python train.py --d_model=224 --router_score="softmax" --normalize_top_k=true --balance_bias=false --router_cosine_scale=10.0 --init_std_router=0.0251 --optimizer="soap_variant" --lr=0.00607 --grad_clip=2.0 --seq_len=512 --train_tokens=736100000 --steps=5616
Below are experts of layer 4 (counted from 0) of a mixture-of-experts language model. Rows are named router (the router's row for the expert), gate (a neuron's input weights, with its number), up (a neuron's input weights, with its number), down (a neuron's output weights, with its number) and show model dimensions 112-223. Each number is 200 + 40 x the weight over its row's rms, rounded and kept within 0 to 999.
After each expert's rows: a language model's description of what the expert responds to; "comes before" lists some tokens at least twice as common just after its tokens as in all text. This comes from a sample of Wikipedia text that the model never trained on. Tokens count by the router's weight.

# expert 54
router,148,193,160,177,159,204,201,205,280,120,262,186,183,232,206,90,175,211,197,189,203,202,86,143,188,156,216,226,252,220,205,201,255,208,223,189,257,285,179,238,198,215,173,170,209,205,203,207,176,179,222,185,223,67,127,211,203,220,228,148,209,172,232,220,228,179,204,191,216,242,144,177,156,195,175,227,263,206,207,194,160,259,199,210,182,168,215,227,209,216,288,235,288,206,160,224,215,224,185,120,260,205,182,150,207,320,215,238,238,253,170,117
gate4,304,206,167,210,105,205,251,122,207,184,151,182,224,195,234,184,192,79,194,197,206,208,213,147,198,211,208,156,199,242,296,191,182,193,258,116,199,227,162,154,140,201,236,142,147,162,221,156,171,146,190,224,171,206,142,157,263,216,170,202,246,256,218,216,210,244,238,200,165,236,202,212,211,165,181,161,263,160,207,203,257,245,192,192,197,188,185,209,240,189,238,261,186,150,257,236,225,229,282,127,124,228,182,180,159,214,208,228,71,219,201,166
up4,203,215,208,196,188,185,254,146,194,242,143,201,164,136,168,194,133,208,193,180,205,156,194,206,164,194,163,183,190,280,168,125,142,219,229,203,179,309,249,227,192,224,291,151,193,243,239,215,174,183,237,151,176,222,246,208,182,195,166,198,246,153,185,216,216,182,194,187,281,235,215,191,171,157,279,229,245,178,180,143,178,107,219,150,157,145,204,256,162,165,196,173,198,189,181,186,208,201,179,154,268,260,115,235,167,176,187,205,224,232,190,220
down4,194,89,237,232,212,304,243,212,158,254,167,229,195,165,158,242,255,211,165,162,173,245,188,196,230,208,118,222,208,236,196,220,265,268,192,175,190,204,136,233,209,109,216,153,200,186,153,134,191,191,256,216,246,201,159,249,189,176,231,167,195,177,205,200,193,253,208,191,219,160,242,305,277,145,249,192,183,169,224,279,223,193,170,246,221,160,158,210,204,166,171,281,186,151,178,265,270,211,231,249,203,222,177,234,200,161,118,252,224,199,235,172
What it handles: Mid-word stems, common nouns
comes before: " of", "ing", "ed", " in", " to", "s"

# expert 22
router,224,204,259,167,148,178,117,204,157,223,199,213,194,113,226,315,236,194,284,179,267,198,232,161,186,184,198,190,203,185,188,152,214,193,179,192,245,240,157,169,211,214,209,192,183,164,182,218,190,200,241,206,199,204,163,231,173,189,201,111,174,146,180,174,137,225,242,104,280,166,184,190,209,212,231,198,91,190,159,105,184,163,213,184,307,165,217,196,194,211,247,265,254,195,184,123,194,190,220,263,195,127,161,255,185,182,192,168,203,153,182,235
gate0,254,174,258,209,236,238,178,181,269,122,169,204,186,193,197,163,153,117,186,188,233,250,236,233,232,106,170,182,176,218,250,173,236,250,275,218,231,214,213,149,275,229,212,176,212,181,153,253,187,177,223,180,182,160,188,261,171,211,184,171,205,228,191,184,212,238,257,185,267,145,170,237,182,178,276,165,212,175,161,219,240,184,104,157,277,181,166,214,195,274,137,189,211,183,251,195,254,139,243,153,164,245,237,135,229,140,188,155,207,206,208,213
up0,230,186,181,109,206,217,255,171,209,188,229,206,161,204,157,227,223,235,192,227,227,83,186,262,174,252,145,174,109,192,270,176,193,228,238,217,136,188,156,227,245,150,217,190,329,193,241,237,194,173,170,152,195,220,156,193,176,221,158,157,196,211,198,192,199,180,170,208,188,193,223,267,230,216,226,176,127,239,214,192,185,255,216,212,254,221,237,273,229,191,167,265,211,210,186,186,215,197,164,232,221,110,250,203,246,267,153,164,154,281,230,193
down0,197,190,200,187,178,208,164,205,262,166,249,206,184,263,118,149,196,201,234,239,264,134,217,226,204,213,176,146,239,153,208,278,199,222,284,217,131,251,151,229,174,132,211,302,214,209,156,217,233,255,181,154,171,157,212,247,213,199,232,222,262,216,247,246,154,230,180,193,190,193,159,134,249,253,119,223,194,248,178,206,259,156,221,226,241,251,194,191,181,191,125,192,153,284,267,149,200,219,180,185,229,176,217,167,233,161,223,177,176,240,214,244
What it handles: Mid-word pieces, zeros, newlines
comes before: "0", "1", "The", "°", "e", "one"

# expert 45
router,195,220,289,220,182,196,235,188,233,214,192,194,201,150,246,336,194,192,230,208,207,240,139,197,246,198,196,220,206,182,201,179,303,139,170,218,171,229,196,240,199,260,140,181,190,142,192,200,119,186,199,296,156,220,186,206,226,219,219,205,194,159,236,249,161,166,202,181,182,118,228,170,230,265,181,266,204,173,235,124,256,202,222,169,261,216,178,204,186,262,268,205,162,177,223,277,219,225,250,153,165,179,193,285,162,319,160,182,188,214,229,207
gate0,171,210,155,168,219,255,215,226,226,162,168,96,178,154,198,195,248,212,203,144,263,160,216,142,194,179,217,169,208,177,186,236,237,251,211,208,240,228,248,211,209,255,152,204,216,207,178,223,178,201,200,117,120,201,170,221,195,162,186,211,202,174,180,184,296,160,221,230,286,206,158,237,183,151,154,172,139,231,194,204,284,192,149,224,179,203,193,181,241,266,154,210,116,179,269,185,217,272,248,207,232,185,197,190,189,140,248,168,170,285,198,94
up0,166,260,187,145,169,182,283,214,128,231,205,246,158,227,241,243,131,218,187,157,251,92,211,235,148,253,224,155,213,186,183,126,295,261,292,217,167,183,148,201,252,233,163,164,293,166,271,192,276,249,194,209,189,232,191,238,188,176,189,170,182,179,197,173,255,165,169,192,248,178,230,198,196,268,219,164,173,279,261,207,162,181,245,222,202,191,235,276,176,240,159,142,255,283,212,236,158,157,260,175,177,114,306,226,240,218,187,201,209,237,205,180
down0,216,152,170,199,210,221,171,216,137,174,222,256,187,203,217,218,249,204,192,168,245,85,157,210,197,190,159,195,216,220,180,225,307,186,209,221,250,152,183,251,208,152,174,235,195,181,132,216,224,197,167,239,161,189,157,253,211,172,213,194,154,212,131,218,148,152,205,170,245,241,173,196,217,213,210,252,76,196,192,213,212,165,171,135,255,220,117,226,256,263,168,152,150,275,159,186,203,135,226,155,223,157,209,147,156,218,144,175,198,260,170,218
What it handles: Sentence ends, adverbs
comes before: "\n", " The", " In", " It", " was", " He"

# expert 63
router,180,188,163,194,185,197,193,213,108,165,232,192,207,172,207,170,174,225,249,179,245,171,136,167,184,213,174,185,223,181,200,177,290,160,192,219,301,159,190,207,263,174,218,167,164,197,186,156,162,194,172,202,160,287,171,191,151,224,241,172,221,188,207,266,185,240,199,177,206,188,204,162,169,201,162,161,170,45,199,217,197,198,169,207,253,240,214,198,186,175,251,162,194,243,211,251,204,202,202,241,261,216,192,223,187,181,220,172,203,206,170,199
gate0,211,191,189,220,230,175,183,254,201,185,132,173,208,220,271,267,210,207,130,176,255,206,216,224,191,135,213,157,257,200,268,199,264,227,250,166,187,180,229,217,194,200,195,178,158,191,207,285,112,201,166,251,150,204,182,264,198,190,198,179,150,210,235,236,238,156,194,194,186,245,192,272,180,108,194,221,175,193,191,169,243,174,146,100,223,209,221,239,237,208,191,201,245,159,219,167,167,257,228,200,124,227,244,127,216,81,224,183,221,218,179,259
up0,244,200,195,179,133,206,234,137,199,160,243,193,195,255,227,245,203,257,168,161,178,149,186,224,114,218,212,97,193,146,218,188,234,181,227,263,140,162,214,185,206,167,113,244,256,156,202,214,181,226,229,195,172,148,168,251,194,167,192,198,192,196,194,181,164,139,174,225,232,195,216,241,213,274,157,147,178,227,210,171,197,240,242,227,219,267,211,248,177,165,235,218,227,187,138,188,198,137,210,291,249,189,159,166,243,259,219,239,134,281,200,191
down0,255,109,257,225,144,202,219,225,229,181,233,217,155,238,244,241,165,169,179,209,270,224,175,220,137,153,151,186,167,185,231,236,165,176,219,156,154,236,140,137,225,182,196,302,204,262,140,134,207,213,179,260,187,249,150,190,194,158,177,234,225,252,189,229,187,195,257,205,310,166,191,182,203,146,265,182,159,237,179,210,194,161,268,168,240,188,184,211,187,207,174,193,199,182,143,165,237,166,151,218,227,185,200,146,187,183,126,192,164,223,170,232
What it handles: Table dates, commas, line breaks
comes before: " ", "|", "==", "=", " the", "The"

# expert 39
router,201,216,328,156,202,241,204,215,91,131,194,180,224,165,206,200,185,198,222,206,237,196,146,232,250,205,164,96,225,193,198,183,164,162,222,197,266,183,174,180,221,217,295,171,250,55,210,177,312,182,176,220,197,221,186,160,217,181,208,189,143,220,230,175,169,196,195,112,148,206,180,211,157,230,233,194,232,219,157,173,195,205,241,209,108,199,215,200,203,224,161,183,260,198,193,213,226,229,172,173,156,226,202,233,181,192,216,206,203,251,127,195
gate0,148,179,212,233,237,275,179,255,205,167,156,169,178,181,175,204,268,179,125,162,233,198,204,229,186,158,224,142,193,253,287,143,202,250,186,182,163,231,228,166,174,193,190,210,179,193,195,230,156,166,120,185,201,159,215,203,220,228,148,135,215,220,268,206,245,153,212,183,186,260,229,318,195,186,209,184,186,105,162,155,283,200,117,166,212,194,202,251,259,204,170,195,197,192,210,189,194,248,235,159,192,272,265,171,220,121,229,201,167,256,222,244
up0,201,238,164,169,235,154,217,224,116,176,202,229,194,231,218,179,177,270,165,220,252,154,135,261,126,214,210,179,158,181,154,141,272,186,206,277,135,235,174,171,228,190,209,250,218,199,209,186,230,231,199,228,164,197,188,206,122,150,203,224,160,177,194,172,202,190,181,191,149,177,207,238,210,219,172,218,214,270,220,222,120,170,264,237,260,266,169,294,187,165,197,215,245,235,200,198,283,169,239,241,206,197,283,161,235,273,176,219,224,225,202,176
down0,243,152,185,205,187,179,220,209,171,132,214,241,205,156,203,127,221,301,164,250,312,127,215,226,209,218,189,127,149,241,262,216,216,175,226,218,179,124,230,192,212,215,226,256,186,177,170,188,201,221,60,266,235,217,178,207,158,218,220,210,205,219,125,194,156,202,211,199,225,214,169,184,176,142,190,207,199,149,206,158,263,174,242,235,257,290,142,209,220,187,232,127,175,250,262,194,146,212,187,226,185,142,116,192,219,240,166,173,172,145,166,275
What it handles: Temporal connectives, line ends
comes before: "\n", " ", " the", "-", "==", " his"

# expert 12
router,220,207,125,213,140,186,185,187,282,178,217,210,174,223,255,198,239,183,181,169,197,185,159,182,207,213,184,230,255,180,150,199,277,207,199,209,95,191,221,244,202,203,221,206,193,164,186,239,225,209,245,216,234,186,244,183,233,207,180,216,172,280,80,189,217,148,216,186,227,153,180,238,228,258,182,183,190,185,154,153,209,185,203,195,338,214,213,185,223,206,174,227,204,259,140,196,225,183,162,179,164,217,190,182,246,237,185,215,197,191,243,199
gate4,336,151,210,166,100,155,263,168,196,231,179,212,207,256,255,157,265,146,242,253,208,217,255,222,177,170,174,193,258,251,224,201,161,191,258,250,187,197,218,125,261,204,277,176,140,195,183,219,226,217,167,221,246,226,194,105,254,176,135,181,209,182,207,214,212,200,213,259,136,151,190,197,232,189,241,185,165,189,184,214,232,181,166,205,230,220,155,178,143,228,192,280,140,140,242,255,203,251,183,139,176,142,144,250,252,152,179,227,141,225,197,165
up4,143,245,150,234,141,230,234,150,180,198,227,218,216,194,171,152,208,152,229,178,149,213,249,271,147,177,214,146,197,258,214,181,208,243,178,223,215,223,195,198,152,215,242,219,241,205,208,215,220,256,210,182,144,184,265,104,214,246,122,170,203,138,171,178,214,195,296,246,231,215,273,232,124,180,267,190,216,233,153,199,254,189,242,176,211,160,180,215,190,225,225,171,173,220,233,159,230,210,227,134,173,218,216,205,257,211,193,200,178,290,295,303
down4,223,162,213,167,183,229,178,194,246,123,224,185,176,198,228,259,205,233,182,188,140,262,284,242,281,208,112,197,217,182,218,155,185,233,225,154,263,124,147,193,145,181,231,174,176,178,204,238,196,213,245,234,173,227,145,216,208,238,212,153,146,211,169,204,277,169,134,217,235,181,228,259,242,213,230,134,167,158,185,279,234,150,224,240,216,203,199,159,222,211,219,310,151,220,210,171,234,216,236,195,199,195,168,221,197,195,177,171,190,173,271,176
What it handles: Articles, quantifiers, row ends
comes before: "|", "-", "\n", "|---|---|---|---|", "ly", "|---|---|---|"

# expert 13
router,225,188,302,208,254,154,199,178,161,196,197,177,207,265,223,274,202,234,156,171,199,239,163,196,201,157,209,141,202,155,183,186,240,229,218,228,147,178,195,197,203,199,175,165,185,245,165,218,118,177,186,187,208,215,191,187,230,208,166,158,200,257,228,272,253,219,209,240,143,175,178,195,219,148,244,234,118,157,199,115,224,214,219,202,194,214,194,180,193,228,326,235,181,177,234,292,181,211,177,179,319,176,212,239,141,209,154,220,169,185,235,207
gate4,275,190,250,214,143,202,251,161,271,228,219,202,203,164,252,183,253,90,196,223,196,192,199,146,221,155,153,227,173,223,248,188,197,146,189,194,155,226,142,109,165,123,143,135,159,127,227,175,186,190,212,221,137,220,176,152,215,231,139,203,314,224,188,178,163,208,223,216,158,175,152,223,189,146,155,212,243,157,166,223,196,209,183,168,202,207,176,227,197,191,203,281,125,124,262,268,219,271,247,139,178,157,190,142,150,184,221,221,162,218,214,177
up4,215,300,215,144,189,136,218,192,189,205,185,174,177,176,260,191,223,209,153,193,235,173,208,236,162,166,238,138,158,229,239,128,202,232,226,166,164,215,215,205,229,216,290,117,220,210,212,215,201,211,146,162,211,163,266,151,216,168,210,224,152,116,205,208,242,192,251,246,220,273,197,183,195,200,250,227,73,248,197,170,202,160,209,182,158,152,196,186,182,71,214,208,208,215,241,192,234,195,149,215,198,282,195,201,232,126,228,240,142,229,206,195
down4,224,117,150,122,198,230,217,151,232,193,216,231,163,214,179,243,221,159,169,172,190,177,148,202,249,177,169,171,202,177,209,126,207,160,209,167,209,200,170,233,136,124,189,132,195,218,203,190,169,204,265,177,220,234,214,195,212,245,159,174,156,204,242,202,252,258,208,196,176,192,188,269,164,125,243,175,130,195,186,199,155,171,146,269,238,120,247,177,255,210,147,279,212,122,162,137,167,148,243,271,208,191,186,136,244,208,198,204,202,182,207,165
What it handles: Common nouns and verbs
comes before: " |", "ing", "ed", " of", " to", ":"

# expert 11
router,180,185,250,227,223,220,228,164,104,239,198,204,241,161,196,164,206,206,234,168,119,246,145,174,170,222,184,92,176,193,202,211,308,166,194,228,264,207,153,217,178,200,236,169,201,193,168,244,221,199,220,213,227,38,194,187,259,224,161,196,146,206,154,206,186,224,229,203,207,248,161,224,156,222,189,82,260,182,211,158,220,167,166,200,262,192,193,225,193,159,243,212,151,124,201,121,213,168,161,207,149,177,192,188,184,278,203,222,284,198,170,149
gate4,203,216,228,169,153,209,262,157,181,186,208,282,182,161,237,173,216,170,210,190,213,210,175,140,191,163,209,237,237,236,182,188,143,145,183,199,207,239,237,177,172,202,277,172,194,155,193,252,118,214,253,185,232,210,183,179,224,163,180,175,152,250,180,218,177,206,257,218,169,233,150,227,164,166,196,210,274,197,237,194,186,246,213,202,166,197,158,186,217,222,240,214,193,149,240,223,174,255,218,135,172,151,223,208,189,220,164,183,133,164,244,162
up4,175,219,254,129,150,235,229,224,183,234,219,163,246,215,218,144,234,194,209,263,174,142,238,257,161,208,259,166,160,255,235,119,218,227,171,158,176,227,216,262,225,198,205,159,127,216,214,172,185,223,219,173,166,160,237,163,204,221,189,180,193,178,205,198,270,166,201,217,216,204,232,223,220,214,201,222,177,159,162,218,237,243,288,153,164,216,266,208,235,142,272,164,159,208,222,249,225,203,207,190,202,191,146,150,210,216,150,283,162,187,233,196
down4,151,120,187,179,235,259,210,212,179,150,195,186,219,236,174,206,202,172,157,160,182,179,147,227,194,218,142,254,226,220,153,144,292,207,161,189,228,197,170,212,229,203,190,151,269,164,277,206,158,229,253,225,303,230,190,185,200,273,211,172,186,190,198,189,228,226,225,147,186,164,230,270,144,180,233,222,136,218,191,204,186,251,160,198,304,241,181,207,195,187,222,266,186,150,280,171,264,185,135,303,263,226,282,249,182,74,167,218,205,203,194,143
What it handles: Possessive s, years, nouns
comes before: "5", "6", "4", "7", " of", "8"

# expert 30
router,201,189,200,93,239,190,257,207,323,206,237,201,207,136,204,307,197,220,193,212,191,139,147,150,201,206,201,108,127,236,156,182,131,209,195,185,156,228,187,217,194,213,250,221,218,105,188,253,180,192,199,192,228,181,140,160,215,172,197,189,209,176,178,149,197,160,204,114,150,155,209,177,208,241,221,178,283,232,164,137,213,208,137,187,233,217,181,210,149,171,233,213,225,195,234,161,214,173,190,223,330,171,226,301,163,134,217,214,217,247,213,192
gate0,128,205,229,190,227,265,240,204,214,200,143,172,227,109,218,211,191,133,187,180,228,206,240,250,195,201,214,173,209,125,169,196,213,274,273,162,185,154,190,263,235,214,265,181,175,183,153,203,151,152,239,221,197,162,210,278,219,196,111,208,182,226,246,203,285,155,177,179,213,210,184,231,125,121,233,175,205,202,168,234,292,229,125,191,198,209,202,244,209,288,192,273,256,154,262,144,167,248,229,162,223,234,234,164,221,146,220,220,216,193,253,247
up0,158,207,149,212,196,249,234,195,127,245,188,230,217,199,239,229,182,189,122,207,202,92,194,160,158,215,146,205,170,177,177,182,190,168,220,239,131,220,195,156,224,169,174,189,245,220,232,168,239,170,194,168,181,186,206,257,213,157,191,257,216,196,175,168,235,158,139,174,219,216,301,228,218,257,162,184,191,304,181,245,158,164,243,228,254,176,205,285,196,184,152,201,204,204,192,213,212,186,225,286,205,160,255,194,224,181,180,188,180,234,183,182
down0,239,126,174,141,152,233,176,187,269,155,157,212,241,264,208,221,242,276,177,166,317,125,204,215,222,236,226,108,235,135,259,230,189,160,225,205,208,210,214,195,228,158,204,277,220,246,185,153,198,175,198,193,219,127,203,203,178,227,201,260,261,283,200,240,180,210,245,158,258,188,169,162,256,160,235,170,173,136,153,155,189,169,212,178,237,162,172,201,227,194,150,190,164,278,157,234,207,225,265,204,223,197,231,170,214,215,216,164,194,268,177,203
What it handles: As, on, re prepositions
comes before: " the", " a", "-", " well", "c", "|"

# expert 48
router,149,204,247,208,248,165,275,186,241,243,189,195,201,232,186,124,201,192,216,218,181,193,224,172,159,215,189,216,209,98,208,184,238,218,190,218,140,200,206,236,238,203,256,182,211,184,241,179,87,255,249,198,255,206,153,254,237,204,200,165,177,197,204,83,156,201,206,233,231,270,240,164,241,145,175,186,173,187,233,231,232,193,194,178,123,183,143,230,232,204,274,260,232,242,139,177,178,190,209,223,201,214,194,166,167,293,188,241,268,230,233,195
gate4,298,182,189,206,190,183,224,232,190,220,186,241,97,172,222,202,243,120,213,235,229,173,271,182,196,236,250,271,243,210,216,142,155,199,251,202,129,248,177,146,122,195,225,229,146,134,217,212,121,144,216,193,226,242,225,175,176,95,149,167,184,240,154,128,179,194,188,214,191,212,185,168,184,230,249,211,219,177,192,211,219,199,213,240,211,217,198,216,185,226,221,205,174,145,206,255,150,205,183,112,164,187,154,240,236,186,180,200,181,203,205,163
up4,199,236,212,214,227,154,306,201,192,154,159,201,216,231,168,228,180,233,194,231,218,136,233,251,167,225,260,100,247,260,156,147,152,236,208,178,181,195,159,255,226,213,220,142,215,249,282,123,166,244,265,204,202,133,129,132,193,195,187,210,223,141,165,223,254,186,203,214,205,238,219,222,235,176,215,172,179,182,232,194,220,183,255,210,152,171,212,138,188,232,135,143,154,183,201,183,241,263,154,201,223,187,213,200,236,157,160,246,239,168,233,220
down4,215,128,267,256,180,231,236,180,243,133,238,250,213,200,284,186,232,242,52,231,248,266,166,203,240,158,192,165,222,268,146,208,278,167,228,134,185,174,136,151,189,174,160,140,197,184,192,243,192,201,207,152,249,128,211,172,200,260,139,222,146,137,217,226,193,194,203,220,206,184,172,214,182,139,207,258,124,211,194,237,247,210,203,221,190,201,211,175,198,159,174,284,217,144,208,169,169,191,286,208,278,203,238,248,157,117,174,212,235,163,274,220
What it handles: Plural and name endings
comes before: ",", " (", " and", ".", "'", " was"